Experts of a small language model: width 128.
Below are experts of layer 4 (counted from 0) of a mixture-of-experts language model. Rows are named router (the router's row for the expert), gate (a neuron's input weights, with its number), up (a neuron's input weights, with its number) and show model dimensions 0-127. Each number is 128 + 32 x the weight over its row's rms, rounded and kept within 0 to 255.
Before each expert's rows: "comes after" lists some tokens at least twice as common just before its tokens as in all text. This comes from a sample of Wikipedia text that the model never trained on. Tokens count by the router's weight.

# expert 29
comes after: " of", "'", " with", " in", " for", " on"
router [ 89  84 159 140 119 168  80 134 138  69 120 137 171 154 184 142 162 129 177 118 144 149 139 167 174 160 146 134 145 160 134 110  95 172 132 112 180 129 174 115 185 119 171 148 151 150 143  80  59 138 175  96 161 160 143 126 111  96 149  98 189  79  99  92 138 178 131  73 147 100  90 105  58 101  84 155 168 154  80 185 134 152 160 140 112 187 152  86 136 117 128 115 150  96 138 119  92  57 115 121 102 163 151 146 149 127 116 145 114 152 163 149 161 155 109 118 121 102  99 110 162 148 168 138  78 160 190  99]
gate0 [ 97 124 138 123 122 206 116 107 138 128  42 118 146 103 164 155 146 202 139 154 128 148 141 201  91 129 156  99  72 122 138 181 117  93 116 137 157 157 188 132 142 100  86  99 115 148 157 119  80 128  61 139 122 133  76 126 119 143 164  91 198 119 107 119 135 103 122 139 111 123 158 182  98 106 162 137 130 201 125 163 109 121 104  92  99 112 140 147 104  70 123 152 108 124 113 122 144  63 121 112 130 100 161 113 159  88 108 171  28 145 163 124 155 112 152  50 132 111 113 114 107 135 159 166 163 131 167 152]
up0 [100 145 109 181 114 168  84 121 119  87 102 151 138 126 115 136 147 131 122 162 142 131 146 163 155 147 153 125 142  59 140 138 146 133 172 126 100 165 203  88 205 123 117 136 143 150 151  77  52 110 107 109 131 117 100  69 101 169 180  91 176 142 125 146 163 122 101 149 106  87 137 108 107 110 177 104 118 178 178 141 160 101 174 117 133  64  98 156 122 119 162 162 141 110 123 119 135 114 155 116 131 131 154 138  53 100 169 200  86 116 123 122 145 122 195  17 160 110 148 102 139 117 121 136 164 141 156 164]
gate1 [141 114 145 122 130 181 134 126 178  96 104 147 116 100 148 128 123 136  94 110 136 105 127 143  92 121  98 176 151 138  89 104  67 110 119 140 142 114 122 127 141 125 150 152 142 126  81 179 149  88 169  46 235 103 168 104 142  85 136 157 175  96 154  92  92 131 121  67 187 158  89 145  67 110 154 153 149 126  90 223 118 140 131 116 151 134 133 156 154 163 140 107 156 122 159 142  74 113 127 158  40 127 150  98 120 187 127 126 117 192 193 157 136 148 124 127  72 121 119 115 131 146 102 162 113 101 129 163]
up1 [117 119  84 156  70 109 155  93 171 104 109  84 122 112 148 149 107 115 136 112 121 106  82 124  94 140 142 180 161 215 110 109 101 152 130 124 135 142 142 168 112 109 163  89 119  86 177 121  88 163 150 124 156 120 147 162 116 126 119 177  98 149 167 109 177 175 131 122 164 211  98 104 118 141 100 122 133 136 153 180 166 138 116 155 149 125 164 156 142 140  94 101 145 103 142  78  70 176  72  92 103 102 151 116 113 198  97 197 117 146 175 111 135  90  81 105  81 140 121  94 125  64 117 207  75 105 120 133]
gate2 [ 63 184 137 137 115 119 162 120 138  26 139 181 151 110 141 136 139 116 156 142 112 130 167  97 144  86  96 115  77  90 113 107  45 117 132  93 136 142 174 108 136 105 142 142 121 101 161 105  42 172 102  79 130 115 154 169 111 109 133 139 148 127  47  87 154 140 147  76 133 167  66 128 117 129 115 150 138 139  63 157 168 115 150 100 113 123 159 107 185 159 163 152 136  91  94 123 125  44 136  81 146 121 153 133 135 104 156 172 133 148 136 115 172  91 113 103  81 127 152 103  93 156 155 108 128 165 124 168]
up2 [106 208 142 172 102 137 164 111  76  39 162 199 141  84 128 137 123 139 127 158 105  80 144  96 132 104  93 136 114 132 120 156  56 124 141 110  95 135 131 102 137 119 163 130 124 112 150  49  83 127 135  93 153 104 183 152  67  87 150 142 181 147  73 103 132 157 142 110 137 140  93 140 117  99 142 108 138 127  95 134 161 122 145 131  87 107 136  69 204 134 160 176  84  73  88 149 131  55 177  95 131 126 167 137 144 153 147 138 113 129 149 137 111  86 107 104 114 140 148 154  72 138 130 101 136 167 149 190]
gate3 [107  97 153 145 178 136  84 117 151 129 132  93 141 172 146 119 178 168  83 125 143  86  77 122 199 105 147 146 149  93 146  87  92 129  72 110 156 148 135 130 140 173 111 120 131  75 117 106 103 125  76 104 125 123  74 110  89  82 149 108  89 103  37 135 165 119 151  66 116 134 159 149 146  73  96 143 167 151  97 164 155 156 122 117 109 108 150 109 178 180 119 143  86 125 166 134 116 133 181  94 145 112 121 146 112 142 132  84 121 127 114 145 178 155 131  83  87  96 132  91 155 199 212 145  84  81 169 133]
up3 [151  77 147 155 116 134 136 158  93 104 137 133 125 107 117 116  93 137  61 145 124 140 142 155 110 185 112  98 164 136 153 125 138 172 195 172 126 137 141 102 166 150 194 138 122 166 145 170 108 164 144 104 149 131 184 128 148 170 133  88 119  72 174 141  94 131 139 190 162 129 132 141 136  91 143 159 133 123 159 148 110 166 143 120 122 172 128 114 113  45 170  71 122  87 164 113 120  76 111 164 119 174 102 133 150 196 156 138  77 132 148 163 105  78 153 127 164  62  55  98 175  89 155 117  89 105  88  70]
gate4 [143 130 120 121  82  88 103 157 122  94  61 102 119 108 217 148 183 130  65 129 113 129 147 163 101 169 160 166 148 155 122 167 144 147 115  62 151  96 137 153 139 123  78 180 147 105 108  72 116 125 140 113 179 110 180 157 116 148 168  97 215 104  70 123 113 155 110  73  98 171 136  96  92 113 120 140 145 158  74 131 131 144  45  98 147 171  96  87 102  89 150 123 100 110 159 101 104 161  89 136  96 132 123 141 128 133 132 137 182 123 144 155 201 152 125 132 101 110 133 116 128 187 150 167 119 140 138 163]
up4 [145 112  87 112 123  91 169 131 142  70  81 129 139  73 163 169 156  95  86 161 127 154 109 133  88 122 147 108  38 109 104 155 128 130 104 105 125 137 128  93 164 103  74 193 100 161 137  72 112 171 122 174 133  92 108 189 125 130 139 149 173 126  72  61 135 125 143  70 120 166 182 124  77 179 102 147 134 152 131 119 133 125 119 121 144 142 164 124 108  88 121 143 130 106 125 158 114  78 120  54 151 124 146  56 117 127  82 164 141  72 126 112 171 167  94 176 145 110  95 127 123 186 110 118 175 114 155 169]
gate5 [123 123 138 148 155 185 131 120 114  97 117 130 124 131 156 166 141 125 149 119 125 128  82 161 123 106 153 141 124 167 131 118 107 151 124 135  94 121 183  57 158 125 147  93 183 144 129  95 152 213 124 106 142 145 137 174 103 134 179 108 141 114 176 130 119 150 115 119 157 108  58 160 112 147 156 136 148 149 185 148 150 117 131 123  78 149 187  97 132 147 162  97 100  85 127  46 104  80 131 141  63 191 117 166  85 187 105 147 152 150 120 120 182  57 136 156  68 100 144  73 138 107 120 132  32 107 104 113]
up5 [121 113 166 105 110 120 102 135 163 154 147 159 160 163 131 159 203 123  78  85 176 182 107  94  98 117 126 150 128 113 205 129 115  96 123 198 165 132 134 124 152 124  64 149 164 200 151 116 126  81 168  99 143 153 146 122 171 160 162  76  75  98  81  86 110 137 103 131 152 143 183  76 173  97  91 141 160 125 118 131  90 156 127 122 103 128 176  73 127  80 112 102 128 167 122 159 109 116 117  61 147 152 145 185 151 104 121 134 100 139 147 162  71 151 134 119 118 129 114 177 170 174 153 108 180 169 109 123]
gate6 [111  50 131 142 126 139 105 135 154  83  72 145 137 163 187 180 126 131 122 165 133 140 107 161 121 155 126 141 135 153 104 130 138 126 153  95 218 121 185  89 174  78 196 131 121 146 130 110  50 159 148  78 164 132 129 168 124 107 131 159 109  87 148  95 133 160 120 130 126 157  79  77  98 139 105 131 159 171 123 216 106 133 132 118 119 124 193 127 134 122 138  77 160 117 113 120  77  93  84 131 106 160 186 123 141 121 113 159  96 130 163 135 159  97 160 120 117 110 130 111 205 133 117 124  56 152 131  67]
up6 [127  58  94 181 139 127 153  91 152  76  60 181 137 131 158 131  89 123 131 136 119 110 130 141 112 124  96  90 115 142  85 122 141 109 138 115 186 155 174 128 134 100 178 106  74 106 139 156  14 148 137 134 131 128 135 198 135 121  64 156  97 114 163 113 152 141 154 146 103 176 101  89  94 169 118 126  93 141 125 209 159  96 113 103 160  87 164 158 112 116 114 136 151 138  78 132  79 134  85 180 142 114 157  92  87 148 171 184 112 127 142  98 112  68 128 124 137 151 129 134 175 129  85 157  75 138 122 104]
gate7 [110 121 186 126 144 132 134 138 187  82 142 155 100 171 188 126 140 137  96 117 129 135  99 189 112 150 166 140 158 179 139  73 144 145 121 105 143 146 197 137 142 161 154 141 141 106 140 100 108 150 188 114 174 140 144 150 110 125 124 122 113  93 119 124  95 186 124  84 175 179 118 105 131  93  97 178 170 149 103 161 138 140 126 129 106 135 219 104 144 109 139  74 152 102 157 122 105  94  88 140  74 186 157 156 108 124 134 157  99 190 132 159 148 119 139 170 115  98 124  91 160  83 141 163  74 188 118  31]
up7 [129 136 156 165 128 119 159 102 146  83  96 189 100 151 159  99 100 116 112 149 115  96 119 129  79 135 139 118 180 184 125  72 143 127 106 112 156 182 174 161 129 121 163 139 102  94 119 150 147 158 165 127 122 104 163 180 157 144  79 163  78 106 141 151 133 171 157  97 154 209 151 132 207 117  97 168 113 118 104 153 150  98  96 140 157 146 189 138 103 111 135 104 162 148 132 122 111 122 148 204  96 151 126 117 124 113 166 176 114 173 116 130 111  85 105 165 117 122 136  69 143  93  91 165  73 185  84  40]
gate8 [154 110 155 123  63 163 134 171 137 120  97 114 177 125 213 110 142 126 103 122 138 158 163 167 131 162 113 124  90 137 160 164 124 159 115 132  85 207 110  92 160 130 152 100 115 183 213 120  62 167 140 123 133 179 116 162  95 174 110 116 117 143 177 106 131 118  91  92 109 114 209 155  52 133 160 131 136 148 168 167 138 139 109 123 123 119 102 155 158 104 165 105 218  74 138 124 114 137 130 136 138 135 140  83 145 161 145 188 140  80 156 167 197 133 125 115 126 103 139 140 112 117 155 159 148 136 100  97]
up8 [ 63 172 169  96 129 155  56 106 110 139 150 125 111 156 100 156  97 195 174 111 138 146  69 108 118 177 190 116 153 143 153 128 147 135 144 147  98 125 129 154  91 183  78  85 179  98 174 136  81 120 189  93 132 185 119 135 121 111 162  87  93  89 178 151 111 132  97 151 171 101 191 159  86 106 110  97 135 137 131 154 172 137 121  72 150 125 119 170 131 146 161 112 140 132 101 144 160 129 117 190  99 142 130 129 187 166 150 112 122 106 170 135  89 148 152 136 103 116 104 126  96  75 196 186 119 123 149 101]
gate9 [178 146 127 140 150 117 131 193 107 121 139 132 131 122 157 106 140  97 162 159  99 115 174 150 175 165  98 166 134 218 108 194 171  66 136 139 106 109 139 103 152 165 130 110 164 103 180 124 157 132 134  98 115 111 154 137 111 121  75 120 110  11 122 138 132 182 111  64 131 120 123 124  99  34 154 147 142 101 101 106 108 139 101 169  77 123 146 171 130 131 113  66 112 105 144 117 130  79 121 103  63 128 144 160 164 108 184 171 123  97 131 113 130 118 120 152  46 137 123 121 156 106 120 124  96 120 108  98]
up9 [154 114 118 162 117 157 137 170  89  92 103 134 116 134 126 135 145 128 186 129 116 138 169 113 103  94 106 118 104 197  80 164 169  95 182 151 130 100 136  97 123 132 106 154 148 108 189 120 143 131 174 108 119 113 141 180  92 165  53 125 116  17  87 119 136 118 113  48 123  70 127 128  72  86 170 135 132  92 116 109 131 120 121 144 126 131 151 167 169 109 120  82 145 128 145 106 156  68 137 113   9 134 137 140 174  89 157 170 134  88 156  96 146 105 102 105  99 157 158 120 130 120 109 127 115 109  83 120]
gate10 [ 95  99 133 125 147 116  97 132 170 169  97 121 135 139 112 116 161 113 116  82 110 157 127 210 154 116 121 140 142 168 104 129  82 152  95 118  75 126 107 166 179 197 127 191 149 148 113 141 118 133 144  84 157 159  96 137 113 109 126 119 202  71 124  71 119 115 153 108 166 132  84 170 124 116 107 149 140 155  90 205 147 189  98  90  97 105 129  87 100 146  86 108  59 144 140  81 117 130 119 164 163 112 150 132  98 179  96 132 113 212 153 125 138 127 128 160 100 111  49  93 148 121 115  68 164 109 118  94]
up10 [143 132  89 132  82 126 109 124 131 126 116 121 103 125 175 210 145  82 129 127 152 207 133 132  82  82  98 146 138 161 109 100  91 156 105 136 128 141 157 102 104 119  90 144 152 133 165 126 112 101 184  64 158 137 133 135 118 169 129 139  61  72 130 113 112 175 117 130 185 217  54  82 130  94 124 135 143 110 109 152 120 135 135 130  66  99 143 106 212 124 103  88 140 128 144 107 117 127  30  64 151 129 138 145 125 100 119 132 160  83  87 128 151 142 136  66 108 156 141 119 128 121 131 121 129 162  72  87]
gate11 [106 110 124 165 102 161 102 160 155 168  80 179 132 137  82 147 116 185  95 150 139 151 140 161  90 126 143 129  92 122 135 143 160  80 171 117  83 110 131 136 153 133 211 122  89 156  81 112  85  96 158 113 156 161 132 166 190 155 155 145 130  90 141 173 125  86 118 145 160 164 196 134  86 180 142 169 168 104 157 140 117 187 195  41 119 162 126 148  97  77 169 129 126 104 145 127 110  65 126  68 163 149 182 136 170 122 177 139 136 127 155 160 129  88 126 118 138 132  94 127 119 159 177 102 114 147 120 114]
up11 [ 94 135 124 123 144  73 142  87 150 103 162  96 132 156 171 204 148  94 114 116 145 200  60 109 120 137 151 175 100 162 103 130 104 104 108 144 159 142 173  85 137 103  94 127 149 124 136 102 125 109 145 105 173 161 176 136  92  67 102 153  85 117 140  78 115 186 109  61 125 157  89  45 183 101  83 111 128 160  65 161  99 111 104 157 152 115 175 102 169 134  83  62 178 156 143 157 118 147  83 157 119 129 142 126  80 136 130 120 156 130 126 124 128 160 143 161 119 161 167 101 132 124 116 158 104 174 158  87]
gate12 [137 160  95 110  97 124 104 198 155  78 146 175 154  83  95 119 154 108 158 126 143 122 188 154 142 114 135 157 174 117 158 110 110 149  95 187  88  74  98   0 157 130 116  76 125 169 155 142 102 126 150 105  86 131 106 151 209 175 123 145  99  65 124 131 123  72 136 110 105 149 114 130 115 123 134 169 154 164 129 124 135  93 173 192 144 108 112  67 117 126  86 129 118 127 154 107 143  85 151  91  83 130 128 147 115  79 124  76 101 128 116 117 110  98 106 124 145  87 117 110 128 105 150  93 146 151  85  95]
up12 [ 91  95 187  95 119 139 159  95 118 180 165 105 120 117 217 165 116 136 104 204 133 154  89 152 140 129  73 141 111 188 145 156 119 173 156 136 150 125 154 166 126 126 174 151 144 115 141 106 170 151 141 140 194 120 157 120  96 112  93  74 153 160 122 111 119 173  97 137 185  90 105  64 102 131 143 116 157 147 137 145  70 151  90 113  55 151 181 140 159 132 152  89 117  85 126 110  96 108 111  71 163 186 145 151 143 154 132 171 156 148 162 143 192 152 128 179  87 126 151 128 141 175 101 108  98 114 140 150]
gate13 [114  77 133 129 106 180 116 191 160  68 165 128 199 135 122 129 143 147 163 163 146 147 169 128 197  91 211 165 115 180 139 140 112 189 151 152  86  72 115 122 136 163 136 164 138 116  97  59 128 106 183 149 148 146 157 125  83 130 167  93 148 149 139 124 131 152  68 115 134  93 116 136  45 139 109 135 176 163 124 134 112 141 153 156 149 192 134 150 116 149 133  67 101 129 175  80 156 134 113  97  96 120 140 138  95 114 150 104 126 128 139 175 140 135 158 145  73  72  88 134 110 164 122  76 150 129 161 144]
up13 [ 92 117 124 171 112 141 144 114 100 149 121 145 100 140  91 176 154 137 132 119 129 109 143 134 160 116 153 140 190 120  88 171 181 166 180 124 129 147  72 160 125  76 122 117 125 197 165 171  52 110 140  40 152 152 120  76 112  94 107 133 201 118 109 142 105 102 165 135 136 112 107 127 162 104 164 160 146 148 108 117  99 118  67 104 162 127 111 154 148 110  74 103 137 146 119  99  65 170 153 133 131 157 161 149 132  72 132 155 186 127  94 127 173 137 120  67 125 100 202  96 176 161 143 127 176 175 168 115]
gate14 [129 117  88 117 110 117 120 164 148 131  94 138 136 142 152 142 152 128 127 136 160 148 120 214 199 191 173 122 121 152 166 176 133 143 124 138 109  79 172 135 144 124 162 148 115 131 126  84 174 134 135 134 138 179 137 125 102 102 136 142 253 125 101 135 158 151 105  34 163 121 157  82  42 163 119 133 180 151 118 129 130 159 156 156 129 216 129 139 104 118 130 120 115 150 158 114  80  91 135 129 126 127 222 148 160 147 108 146 132 159 159 153 142 150 132 174 137  81 158 130 148 100 119 166 150 160 133 128]
up14 [ 64 155 152  65 130 124 110 100 160 137 149  75 122 122 139 173 116 170 144 131 121 169 132  70 107 107  94 157 127 134 105  84  79 134 146 183 103 137 132 120 129 149 109 102 185 162 106 139 118 111 118  68 202 120 127 121 145 104 159  93  69 112 167 103  89 152  91 170 157 156 102 124 184  77 104 163 135 155 122 168  82 146 149 107 106  76 108 122 185  98 163 100 203 121 132  91 155 137 114  94 104 155 102 144 141 105 143 137 126 121 130 144 154 152 172 131  81 137  96  89 123 142 188 145 102 154 149  19]
gate15 [139 186 169 132  88 129  63 220 152  89 162  88 165 188 125 130 162  94 133 123 136 141 158 124 136 147 144 153 125 171 108  83 111 198 128 106 112 161 126 126 155 195  85 111 132 149 134 103 145 144 159 100 151 126 178 103 107  86 137  68 124 120 118 150 120 143 119 124 142 162 111 164 100 107 147 167 155 118  97 100  87 196 120 170 125 157 121 134 148  85 206 112  85 123 139 148 116 125 147  64 126 133 116 122  97 118 158 174 127 110 157 137 129 159 115 148  70 107  64 152 158 129 205  78  88 108 139  64]
up15 [150 121 182 155 113 125  66 184 128  97 164 106 174 165  85  88 132 133 136 122 112 110 176 140  99 154 119  94 168 174 123  84 154 151 107 118 130 152  88 130 159 173 146  90 142 113 134 118 183 177 185 169 106 123 154  96  68 111 128  46 134 141 119 174 169 127 140 155 120 109 199 186 103 123 189 137 117 113 126 117  95 137 106 164 128 171 112 132 108 107 214 149  65 127 156 139 158 155 137  89  98 141 102 134 151 144 159 176 112 121 144 111 131 137 137 165 107  91  76 132 157 139 173  88 117  58  73 135]
gate16 [127 109 167 148 134 108  99 150 120  84 121 165 126 160 140 174 147 119 140 121 128 148  76 119 170 126 158 161 139 123 147 125 118 132 121 181 116 112 114 116 170 142 154 158 142 103 149 138 137 150 126  60 120 186 109 114 141  83 110 141 158  33 133 114 119 128 127  66 144 123 115 159  69 107 128 167 150 146  97 122 122 171 137 163 129 183 166  73 137 136 159  39 140 122 147 190 122 167 102 120 110 117 168 129 173  97 155 205 163 164 170 127 154 189 155 176  85 134 146  46 105 197 160  87 104  96 116 111]
up16 [109 107 148 117 137 177 125 141  96 130 208  86 138 135 126 129 150 181  88 102  96 123  87 142 120 145 173 114 183 137 119 153 133 151 147  71 121 141  93 109 156 133 118 191 184 114 140 133 166 117 144 145  83  98  96 118  84 106 113  36  99 109  95  95 129  73 115 201 136  92 168 190 118 135 139 132 139 117 204 105  72 140  95 126  86 149 174  70 150  78 134 125  48 134 150  98 124 117 151 116 161 135 112 171 162 130 107 133 114 179 150 107 157 116  81 124  92 112 108 122 121 191 159  87 139 134  95 118]
gate17 [131  92 119 144 126 186  47 167 164  91 101 176 153 181 137 151 165 106 123 153 138  86 197  90 167 151 176 131  91  93 133 148 112 180  78 131 119 110 142 164 153 130 143 118  98 137 135  59 160 219 128 166 134 130  60 120 140  92 156 106 183 118  97 128  80 113 107 149  98 138 129 133 149  48 151 107 135 102 123 126 147 161 185 146 133  90 154 149  55 175 108 165 139 108 135 129 131 165 151 143 136 137 170 167  87 105 105 126 128 123 115 119 191 146 106  93 118 101 136 105 195 145 107 137 126 112 171 125]
up17 [108 134 141 151 127 138  23 122  93 132 112 127 177 146  92 153 162 144 120 132  79  70 177  79 170 111 144 136 149 134 100  90  96 143  69 118 128 169  57 153 115 139 143  84 102  86  95 104 195 173 106 127 132  75 134 116 156 115 142 122  86 108 114 128  75 116 144 167 101 192 120 159 153  66 115 113 154  70 119 124 143 139 126 133 112 120  90  93 181 159 146 124 156 176 140 126 146 145 130 117 131 132 142 149 120 104  96  92 108 123  67 125 128 117 111 106 104  94 139  38 138 182 157 222 111 102 145 127]
gate18 [110 150 173 116 106 117 147 145 156 137  81 103 134 109 131 135 135 100 121 181 136 154 191 105 183 170 126 134 147 149 108 140  61 189 119 152  74  80 168  27 111 172 151 105 117 122 140 109 142 147  97  79 227 119 155 119 106 130 143 147 161  74 168 138  86  90  69 142 117 122  96 120  92 126 119 149 173 160 153 106 109 124 152 174 148 184 156 139 151 127 111 103 153 131 179 119 123 130 142  97  92 155 121 153 111 123  91 107 141  94 210 154 175 143 172 148  92 139 102 131 136 193 127 147  76 121 148 103]
up18 [109 183 116 154  99 105 154 161 123 141  85 139 117  73 109 117  96  97 117 133  73 141 180  68 188 114  72 130 143 155  90 144  67 181  85 176  61 161 134  90  86 167 164 108  89 100 108 124 125 133  96 134 175  94 115 133 122 164 112 171 118 133 210 156 119 110 109 160 116 115  98 125 120 109 128 122  99 112 184  89 118  86 162 178 194 138 103 196 177 101  81 151 126 125 139 132 162 132 140 116 123 154  94 154  70 130 127 110 148  85 154 101 144  99 137 150 102 178 139 141  82 123 105 164  89  72 140 137]
gate19 [126  52 105  90 141 110 118 147 129 147 179 177 141 124 138 151 201 147 108 143 133 162  69  93 119 131 109 126  59 124 159 152 140 156 118 145 120 127 105 102 139 122 152 115 162 184  81 147  97 134 125 123 131 200 107 119  69 121 132 121 155 137 183 124 144 104 108 146 140  53 144 163  78 135 156 112 132 181 121 178 134 137 106 141  54 156 188  77 133 108 123 173 116 123 174 129  99  92 155 159  92 136 229 166 124 157 104 106 107 107 133 139 119 172 101 157 112  89  82 177 159 129 168 148 136  89 175 109]
up19 [122  63 116 117 137 120 130  86 108 154 137 144 122 160 162 138 164 143  79 107 130  97 100  97 106 151 139 128 104 124 131  84 156  88 126 169 188  99 126  89 170  76 110 159 184 181  69  97 106  88  89 149 138 138 149 122 119 124 154 111 152 143 142 146 124 110 152 154 156 114 197 139 100 101 135  92 133 150 140 132 116 133 124  88  69 166 186  95 133 130 159 152  84 149 140 121  93 102 182 174 114 171 227 165 129 182 151 113  71 122 112 143  92 156 178 192 155 112 126 164 138 131 183 193 123 166 175 100]
gate20 [124 145 101  90 127 162 144 117 135 143 152 180  98 111 183 145 163 144 120 157 135 158 110 155 138 131 124 164 128 117 169 162  53  95 116 164 112 130 172 112 124 169 198 157  89 159  96 107 121 132  81 126 182 200 120 137 172 120 135  46 115  92 152  61  94 145 125 112 126 123 125 130 114 144  85 176 128 141  90 188 121 174 172 124  87  86 145 109 149  92 133 116 164  81 137 132 119 141 109 129 112 155 111 110  95 130  97  64 115 100 123 205 189 146 157 127 102 113 149 125 185 156 131 190  73 138 182  91]
up20 [145  85 147 128 121 127  86 111  52 148 109 126  66  96 151 169 122 152 120 151 106 115 110 116 104 171 139  88 136 133  73 111 119 112 140 181 115 112 109 108 110 143 108 169 136 180 181 160 137 130 159 122 154 163 135 172 142 118 163  81  83  78 147 111  98 171 138 153 161 129 159 192 112 196 131 121 120 122 113 160 118 154 103  62  93 120 131 148 136  82 122 148  88  90 146 108 166 113 133 158  61 172 140  80 162 165 112 133  80 188 178 160 122 111 161  93 215 110  89  84 110 124 162 186 162 143 167 139]
gate21 [127  93  68 122 135 161 144 158 135 149  94 128 169 122 126 156 161 131 162 166 139 156  94 123 177 136 147 150 125 114 132 114 145 116 160 130 138  80 145 124 141 101 119 165 101 141 166 107 144 162 158  86 147 228 122 118 155 168 165 129 170 103 128  77 149  81  87  95 195 105 142 129  28 109  99 155 150 101  87 149 111 179 157 126 136 236 135 138 138  85 159  71 176 155 117 148 128  52 112 116 129 145 158 139 111 164 103 135 158 149  81 125  76 107 150 101 122 142 151  78 165 153 101 167 151 135 130 103]
up21 [ 55 149 166 102 121  70 127 164 168 166 163 131 140 130 156 116 109 144 135 161 157 149 140 136 100 178  88 176 163 172 152  82  69 153 161 155 103 147 134 135 120 139 138  59 142 165 107 129  91 107 110  95 124 136 117  96 117 117  99 113 105  85 179 154  68 140 102 141 116 119 121  76 205 149 132 147 154 168 108 173 109 148 138 105  93  72 128  82 162 178 141 112  82 128 142  84  91 168  66 124 144 155 188 193 118 132 154  77 118 108 160 190 149 148 174 125  93 124 101 173 109 115 168 120  91 160 133 112]
gate22 [ 81 120 129 146 136 201 132 142 129 133 149 134 115 140 143 224 139 113 172 111 135 142 109 149 165 129 100 165  64 123 145 149 123 167 138 138 126 113  94  49 122 159 129 116 124 148 125 145  87  91 123  93 128 166 147  98 155 126 134  75 120 132 167 132 108  98 113  69 115  98 143  78 137  53  65 130 140 147 128 134 117 126 117  98  85 127 157  99 207  90 143 137 126  81 146  99  61 131  79 167  68 178 132 147 111  86 111 168 155 104 129 172 142 158 165 143 158 108 167 123 165 153 158 135  66 189 119  68]
up22 [ 90 154 113 161 157 183 154 113 115  84 113 166 121 127 109 145  91 114 178 125 104 116 150 110 161 109 108 123 100  95 140 174 113 130 168 162  80 151 123  75  88  86 137 128 120 126  86 139  96 101 115 138 101 169 120 112 170 152  83  39 111 141 200 154 112  60 118  80  92 125 118  75 150 108  87 113 128 118 173 139 133  94 155 105 115 136 106 154 146  80 139 154 139 109 117  76  80 149  74 211  91 136 132 142 117 101 128 181 177 111 140 135 166 124 193 118 177 128 178 144 112  99 131 167  87 179  94  77]
gate23 [165 133 167 166 126 148 109 187 155 152 124 173 197 159  98 113 147 127 166  98 199 130 174 159 119 122 132 154 110 119  82  97 185 211 137  81  67 120 113 103 117  81 119 115 198  97 131 103 117 132 112 152 145 136 119 150  61 142 139  76 146 131  83 159 141 130  95 117 141  98 137 150 105 139  89 123 139 222 152 163 106 113 128 106 119 127  90  86 142 164 169  71  84 133 153 125 129 115  91  98 115 160 144 171 149 104 154 147  52 134 150 128 102  82 105  43 143 113  82 141 146 118 128  95 135 135 131 137]
up23 [131  98 134 162 150 184 113 139 169 141 114 189 212 160 112 143 126 116 136 147 162 136 163 137 197 148 173 184  90 132  82 144 161 187 142  93  94 160 137 128 125 123 111  73 199 142 113 119 113 155 103 131 139 102  83 174  68 120  92  81 131  93 143 159 127 132 119 124 151 171 200 135 152 159 131 110 146 177 154 145 153 139 121 137 132  81 119 125 137 198 131  95 128 160  93 129  86 110  77 141 122 152 162 119 132  99 131 112  48 105 130 114 104 110  95  36 129 106  86 174 182 122 122 132 125 171 148 137]
gate24 [148 132  75 121 146 111 121  69 138 124 143 117 140 126 137 108 170 112  63 152 106  94 158 164 209 148 132 171 136 178 128  94 168 132 112 107 102 149 119 110 186 116 120 164 119 128 141 117  76  91  95  63 151  96 115  86 128 147 126 169  87 152 192 140 138 163 137 173 125 129 137 122 142 108 166 111 170 152 148 138 156 160 121 184  89 123 138  99 132  74 142 124 134  69 144 145  87 151  92 130 136 104  97 151 135  94 134 139 151 172 117 132 144 102  79  83  66  26  53 121 182  84  86 116  64 136 132 130]
up24 [120 141 148 194 175 147 143  70 101 127 130 136 116 111 163  77 103  95 140 124 125 125 149 118 138 111 155  92 166 159 113 102 202 146 105  87 174 145 130 122 140 134 153 134  89  68 105 142  57 146  88 116 140 115 149 126 157 136  99 140  98 102 212 140 153 158 154 188 106 110 104 144  97 132 130 116 121 127 156 216 161  96 108  74 136 127 100 121 118 136 139  99 132 138 152 153  90 146  71 161  84 118  99 105 140 125 197 200 127 157 124 131 120  80 163  89 107  58  90 120 159  92  85 139  37 134 125 128]
gate25 [132 110 119 128  92 149  89 130 158  88 146 118 200 108 150 164 138 198  92 174 138 121 111 192 119 171 107 150 152 170 102 108  95 150 109  85  84  99 142 115 115 133 138 127 128 125 175 103 147 112 223  31 172 156 155  95 115  38 118 101 155 140 147  91 135 117 134  89 137  77 133  99  84   3 139 123 142 123 135 122 101 168 136 160 109 138 146 113 120 103 148 149 131 103 138 135 111 124 141 106 138 118 137 144 143 128 103 196 138 159 136 145 127 136 108 187 117 144  95 123 147 191 108  85 120 151 165 123]
up25 [125 166 149 112 142 173 125 138 117 181 213 142  98 166  94 141 153 170 140  90 144 113 140 116 145 155 197 144 171 100 144 161 175 157  97 219  77 103  94 168 198 141 104 142 144 127  99 144 162  87 137 122 104 115  86  56  63  84 159  79 161 111 101 137  72 139 114 151 124 114 186 165 114  97 198 111 144 126 145  73 113 149 132 156  82 154 113 103 176 165 150 182  86 158 136 153 137 141  80 117 131 114 135 156 131 109 125 121 117 103 129 150 119 158 164 119 119 167 174 137  98 134 141  97 139 120 116 168]
gate26 [145 174  98 123  69 139  97 189 101  98 136  48 184 146 116 108 202 128 170  97 136 158 102 178 194 110  99  89 120 122 177 100 162 167 162  82 143 145 123 160 137 132 144 117 161  86 190 113  80 145 140 156 114 128  76 158 134  78 152 104 137 136  54 117 131  83 136 108 191  90 156 152 119 158 118  99 142 107 103 135 153 131 168 108  69 111 132 125  96 175 139 133 109  78 150 134 114 123 105 148 143 124 189 172 112 176 116 111 104 119 102 156  99 126 107 113 158  92  49 150 115 128 121 169 175 127 146 141]
up26 [ 95  81 149 108 123 164 173  79 143 154 131 157  69 121 112 147 163 150 107 203 109  93 114  71 118 196 154 172  86 101  71 128 122  82 142 147 119  70 160  93 162 134 126 132 128 147 104 130 132 102 112  94 161 163 170  80 107 131 180 142 162 115 161 120  69 153 100 141  89 139  84 119 151 143 170 164 143 144 134 119 107 161 112 163 172 176 103 119 157  84 155 149 154 120 124  84 117 106 170 123  78 149  52 121 197 113 139 129 151 154 179 148 163 154 143 161 106 194 178  79 137 134 138  81  99 128 141 128]